config = dict(
    n_layer=8,
    d_model=128,
    n_experts=40,
    experts_per_token=2,
    d_expert=64,
    d_shared_expert=128,
    activation='geglu',
    moe_layers=[0, 1, 2, 3, 4, 5, 6, 7],
    router_score='sigmoid',
    normalize_top_k=False,
    routed_scale=1.0,
    balance_loss=0.00218,
    balance_bias=True,
    init_std_router=0.00972,
    lr_router=0.00219,
    n_head=2,
    n_kv_head=2,
    head_dim=64,
    vocab_size=8192,
    norm='rmsnorm',
    norm_place='peri',
    norm_eps=1e-05,
    positions='learned',
    qk_norm=False,
    attn_scale=0.125,
    tie_embeddings=False,
    parallel_block=False,
    extras=['capped logits'],
    init='normal',
    init_std_qkv=0.0479,
    init_std_o=0.0479,
    init_std_up=0.0479,
    init_std_down=0.0303,
    optimizer='adamw',
    lr=0.00326,
    beta1=0.95,
    beta2=0.95,
    weight_decay=0.0,
    lr_head=0.00732,
    grad_clip=0.5,
    warmup_steps=591,
    schedule='wsd',
    decay_fraction=0.788,
    decay_shape='sqrt',
    final_lr_fraction=0.0,
    batch_tokens=[16384, 32768],
    seq_len=512,
    doc_mask=False,
    train_tokens=236300000,
    steps=9678,
    dataset='wikipedia_en',
)
Below are experts of layer 2 (counted from 0) of a mixture-of-experts language model. Rows are named router (the router's row for the expert), gate (a neuron's input weights, with its number), up (a neuron's input weights, with its number), down (a neuron's output weights, with its number) and show model dimensions 0-63. Each number is 128 + 32 x the weight over its row's rms, rounded and kept within 0 to 255.
Before each expert's rows: "mostly gets" lists some tokens that are sent to it at least half of the time; "comes before" lists some tokens at least twice as common just after its tokens as in all text. This comes from a sample of Wikipedia text that the model never trained on. Tokens count by the router's weight.

# expert 37
mostly gets: "quarter", "ants", " exclus", " producer", "its", "″N"
comes before: " of", " in", " to", " and", " with", " for"
router [ 77 108  99  30 147 154 127  98 153 132  67 116 131 135  95 118 187 153 127  98 207  94 127 163  86 159 132 130  95 159 126 109 129 147 177 145 122 108 128  90 157 146 121 107  77 144 132 165 100 115  61 118  88 163  96 102  96 118 105 116 159 141 125 111]
gate0 [115 125 180  62 172 147 150 120 146 113  60 114 165 126 125 144 157 189 180 140 180 129 108 171 194 143 190 161 109 152 114 109 129 182 143 149 137 153  89 167 131 178 152 108 143 133 163 208 119 141 135 105 180 146 160 141 134 135 136 159 106 120 112 126]
up0 [103 131 104 184  96  96  98 108 125 135 198 131  88 138 109 135  92  79  67 148  93 112 151 140  77 119 139  72 141 116 169 140 102 102 105 144 107 137 173  71 120  83  92 160  88 120  88  74 142  54  87 189  88 147  84  85  91 119 125 125 141 127 133 135]
down0 [105 131  90 135  99 148  55 120 152  99 184 134 167 102 110 141 154 119 144 127  93 151 113 129 158  95 153 167 153 137 138 195 110 150 100 121 166 118 107 147  89 149 123 105 131  81 150 111 154 122 138 132  98 164 170 113 123 195 130 145 108 112 152 157]

# expert 34
mostly gets: "\n", "′", " Succeeded", "\n\n", " O'", "gl"
comes before: "-", "|", "\n", "The", "In", "=="
router [100 102 132 111 149 116  95 112 178 201  89  49 164  96 135 115 103 124 183 145 111 109 156 153 106 145 204 137 158 141 102 168 118 138 181 174 151 136 169  53  66 128 140 138 133 152 104 163 126 130 143 134 120 150  53 132 124 117 125 120 140 166 129 154]
gate0 [ 43 120 108  95  76 202 117 134 146  95 127 164 115 137  63  89 188 172 135 122 150 104 131 186 104  96 113 113 108 151 121 164 157 172 148 118 118 120 119 126 132 111  81 157  79 118 151 198 179 113  70  79 149 130 170  89  85  92 177  96 137 154 124  97]
up0 [132 107  83 140  75 148 133 100 133 114 113 120 160 104 147 111 140  59 163  98 104 104 179 114 111  98 133 126 110 157 178  42 142 110 147 102 184 106 126  97  81  94 124  87 143 137 104 184 145 166 104 110  86 185 104 111 147  53 164 106 183 169 146 135]
down0 [125 138 162 114  68 145 140 146 124  87 148 105 157 118 100 163  88 113 129 152 100 159 153 155 118 178 134 154 159  92  63 104 141 110 165  95 176 135 101 173 110  71  77 144 157  94 141 118 112  82 198 121 171 120  76  65 157 185 138 123 118  41 147 134]

# expert 26
mostly gets: "\"", "==C", " Country:", "==P", "==S", "==R"
comes before: "-", "\n", "==", "The", "===", ":"
router [106 121  77  55  59 197 113 126 126 163 137  83  87 146 101 170 122 169 120 168 194 128 148 152 145 170 151 163  63 144 120 142 126 102 140 143 116 107 138 148 182 122 102 223 101  95 197 170 177 107 128 115 144 107 122  96  92 101 155 126 128 201 145 157]
gate0 [139 146  68 102 127  93  51 137 154 119 155 147 116 166 113 176 149 145 103 137 145  98 140 151  94  71 168 167  92 178 118  94  96 188 113 135 136 119 105  92 114 149 127 112 119 107 175 119 139  50  89 111 109 133 169 119 103 151 115 153 159 105 145 143]
up0 [144 114 102  91 119 140  89 131 118 118 158 125  91 168 136 178 100 190 142 126 144 138 165 150 130  68 131 156  85 153 148  63  77 176 120 135 131 165 105 111 180  85 136 132 120  96 171 141 136  49  86 150 104 140 174  79 106 132 146 113 160 134 199 143]
down0 [145 170 139 132  93 109 131  92 112 116 129 124 108 198 144  76 131 113 172 108  73 119 178 130  97 175 154 166 206 141 171 102 143 139 124 102 130 101 113 107  93 122 183 116  82 154 114 106 104 131 145 147 139  95  63 109 186 156 135  98 124  83 175 119]

# expert 12
mostly gets: "ić", "ović", "ji", "ski", "awa", "stein"
comes before: " |", ",", "i", "'s", ";", " ("
router [ 65 169  99 105 157 128 131 126 156 103 113 149 135 142  55 154 152 125 108 150 124  90 157 175 151 134 116 135 105 122 104 147 122 158 162 156  68 103 160  97 121 145  77 117  44 122 129 167 144  74 113 114 111 132 108  86  93 111 104 147 101 164 121 119]
gate0 [ 49 112 145 115 102 172 102 119 139 164 103  62 154 114 118 123 168 126 170 144 100 143 153 178 139 119  88 108 100 144 151 125 134 155 171 142 164  86 103 108 117  72 113  57  88  75 181 178 162  91 110 126 156 126 135 137  80 120 139 146 151 124  73 120]
up0 [168  84 125  99 126 112 111  64 147 124  84  96 154 165  99 145 172  71  91 152 108 135 113  69  88 145 197 117 162  65 151 178 116 156 112 172  99 160 139 159 136 152 138 111 118  82  55 102  52 142 164 115 102 160 122 116 107 156 100 120 132  68  95 100]
down0 [157  54 154 117 128 112  79 100 115 142 102 122  81 143 135 112 152 124 103  84  82 200 148  80  66 149 162 154 172 130 182 148 106 174 126 100 149 109  71  85  85  98 129 109 135 110 111 119 146 133 167 126 126  87  92 129 118  63 139 132 108  99 110 168]

# expert 10
mostly gets: " '", "uation", " Chile", " history", " editor", " served"
comes before: " of", " in", ".", " as", ",", " to"
router [ 73 106  97  85 173 160 105 104 181 151  78 124 140 107  67  95 131 179 160 107 140  80 169 179 110 133 152 139 110 170 129 140 141 169 150 186 119  94 166  94 112 133  78 117  68  96 133 180 144 112 131 127 131 129 113  90  76 111 106 124 120 159 104 133]
gate0 [ 67 141 127  73 136 144  95 110 169 159  99 123  89 130  60 139 169 167 134 175 153 127 131 205 144 131 127  87 129 177 102 151 116 140 167 134 134 144 156  53 117  92 100 128  68 127 150 177 143  82 124 123 145 127 144 110 106 130 138 124 139 178 163 143]
up0 [149 120 129 101  98 156 104 210 123 123  87  99 125 116 172 147 122 139 159 140 117 134  85  77 124 136 160 111 133 103 111 124  83 167 129 164 169 111 173  76 112 123 163 131 123 112  67 161 113 100 129 112  77  70 129 232 145  93  78 127 113  93 101 159]
down0 [108 113 126 108  91 113 156 146 110 170 119 121 131 101  76 199 168 111 120 152 110 107 142 125  88 124 162 105 137 172 143 114  72 131 152  88 140 134 144  98 158 117 127  30 114 170 158 141 159  98 118  92  81  89 130  79 101 182 174 102 123 114  97 141]

# expert 1
mostly gets: " to", " To", " On", "–19", " on", " 2:"
comes before: " the", " be", " a", " his", " have", " make"
router [ 84 114  99  89 147 139 119  40 146 205 125  88 175  51  80 106 151 173 121 123 123  99 144 181  96 151 107 137 117 140 107 183 109 143 187 146 143 113 127 106 127 102 137 115  74 131 123 157 154 139 102 160 137 112 170 107  98 150 150 157 154 136 130 140]
gate0 [ 93  94 111 142 124 125 118 123 126 136 163 121 114 165 119 121 137 191 145 165 165  91 172 202 134 108 124 144 123 203  85 146 115 117 116 122 101  92 161  76 130  90  60 178  84  95 116 222 146 117  93 106 147 121 118 118 123  75 132 114 149 179 118 147]
up0 [130 124 115 121 151 140 150 217 151 121 135 153 138 103 139 117 114  80 134  93 159 143 175 142  61 105  54  87 142 172 132  96 102 127 114  92 164 123 173 100 103  88 142 163 102 135 103  84 163 157 149 134 151 123 176 188 160 127  68 146 167 165 178  76]
down0 [148 109 167 129 175 136 145 161 110 154 194 144  73 139 103 121  83 137 109 121 118 139 160 134 129 175 121 141 146 143 106 129 153 104 106 143 156  91 101 102 137 101 184 109 173 159 124 151 168 103 166  80  34 128 141 152 247 107 129 149 166 147 139 101]

# expert 0
mostly gets: " released", "oubles", " largest", " maximum", " surface", " category"
comes before: "\n", "|", "-", " The", " In", " He"
router [ 93 109 101  83 154 158 122 101 173 180  90  93 132 117  75 130 126 166 141 133 158  89 175 172 127 117 142 139  83 161 129 142 156 142 174 196 129 132 173 110 110 126  93 154  81  79 139 186 135 112 134 111 159 130 104 119  81 128 127 147 160 137 105 117]
gate1 [ 39 142 117  77 111 164  74 105 173 121 115 114 129 120  73 127 141 157 150 157 157 135 171 220 124 144 161 148 123 150 104 169 129 165 153 148 112 137 125  81 134 118 125 134  70 101 149 175 158  96 122 112 125 120 145  99  76 109 132 115 125 174 102 145]
up1 [117  84 146  97 131 119  95 149 144 130 108 118 147  99  86 146 131 179 117 212  78 140 100 144 116 131  52 115 100 131 107 140 136  80 135 161 187  91 101 160 101 154  84 165 146 139 136 156 154 110  65 169 203 145 127 114 162 116 157 104  80 159 115 124]
down1 [142  78 173 146 146  85 179 118 118 178 105 155  84 126 138 120 178 112  90 118  93 129  87 106 174 112 123 149  89 150  73 139 154  76 179 190 151 116 131 200 101 123 110 116 166 147 159  66  98 149 106 118 177 132 119 144 148 133 130  89  66 103 118 136]

# expert 5
mostly gets: " known", " such", " used", " ==", " released", " played"
comes before: " to", " in", " by", " as", "\n", " on"
router [ 94 115  66 127 119 134 137 117 167 100 112 143 147 127 128 157 115 175 183 124 171 112 147 166 131 152 124 136 154 126 151 185 139 136  99 134 158 162 206 145 156 127 117 167 113 138 140 155 120 140  76 136  97 106 140  82  97  77 137 127 189 136 113 142]
gate0 [140 120 134 115  76 120 111 171 122 130 149 189 178 140  99 134 105  79 108  97 199 120 176 157 119 128 164 199  99 151 106  86 135 148  99 129 150 145 167 134 125 131  78 159  66 124 180 141 161 128  79 158 124 100 144  58 126 141 139 166 109  86 130 171]
up0 [149  79 149 138 103  79 132 195 135 149 158 162 182 136 131 118  76  66 113 106 178 144 142 159 119 139 115 182 153 183 127  88 105 149  65  92 134 168 111 145 133 150 116 161  93 134 152 135 122 126  63 152 120 123 158  55  99 144 135 148 145  66 117 144]
down0 [122 135 114  96 135 116 107 166 154 112 159  97 130 150 143 139 117 146 118 119 147 125 115 166 119 146 139 106  91  59 157 119  76 147 114 101  89 181 148 145  79 118 123 185 164 102 103 170 104 170 138  94 137 140  86 165 115 167 139 143 180 152 134  78]

# expert 3
mostly gets: " of", " from", " left", " right", " for", " within"
comes before: " the", " a", " his", " its", " their", " her"
router [ 90 159 113  74 173 185 129  98 153 147 111 146 138  79  95 141 138 148 151 104 136  86 167 169 133 158 118 139 122 164 136 176 129 159 166 186 113  98 145  68 101 128  90 135  86  81  91 142 154 106 130  97 148 125 125 119  88 136 119 114 116 160 117 115]
gate0 [ 69 107  97 106 122 165 100  99 150 152 134 105 141 117  58 109 117 130 149 144 165 120 145 201 123 121 153 156 120 140 105 123 172 180 123 172 136 119 179  83 135 108 112 153  53 120 162 184 126 121  87 131 124 100 112 125 107 116 119  97 151 176 131 136]
up0 [124  64 124 132 118 127  80 164 151  89 104 107  92 151  83 164 184 150  63 148 119 131 112 123 109 165 179  77 100 137 155 180 125 138 168  83 137 120 152  85  91 220  85  80 184 136 112 137 113 103 174 162  78 149 112 116 166 150 112 151 140  90  81  81]
down0 [174 119  98 137  91 114 123 168 140 180  86 143 152 139  86 177 185  85 163 119 135 116 106 140 127 111 170  81 154 153  96 174 149 112 138 155 119  97  51  92  96 131 161 108 132 118  77 128 114 151 126 130 126 105 144 149 133  96  83 177 111 124 158 150]

# expert 22
mostly gets: " in", " at", " of", " on", " for", " from"
comes before: " the", " a", " his", " its", " their", " this"
router [105 165 161  97 102 192  92  88 138 176 150 171 143  69 128 226 132 149  84 128 133 136 199 186 161 103 172  86 104 133 133 133 121 155 114 148 107  87 141  75 159  90  81 105 128 114 109 134 104 147  69  92 126 128 164 171 131 173 145 143 130 187 127 157]
gate0 [ 68 120  94 116 138 133  87 132 154 127  82 109 157 129  61  81 150 178 161 154 140  99 132 203  96 127 126 174 111 142  95 174 128 136 134 146 131 137 162  83  75 156 102 170  55 113 117 182 149  81 128 156 156 110 123 112  75 110 123 120 148 142 118 107]
up0 [144  92 137 170 105 197  71 102 115 168 155 140 168 138 139 123 113 128 172  93 116 192 169  98 106 112 178 113 163 159 142  89 130 159  71 118 175 120 147 143  31 139 119 167  87 100 112 137 154  70 114 135 112 112  96 156 123 100 119 137 192 114 178 143]
down0 [ 93 116 136  64 151 143 152 153 100 137 124 140 169  66 152 148 120  87 145 103 151  85  97 114 133 113  96 100 130 131 122 150 172 161 125 102 114 103 142 130 191 176  35 104 131 118 111 157 113 163 106  98 141 123 153 118 134 139 136  99 123 129 177 165]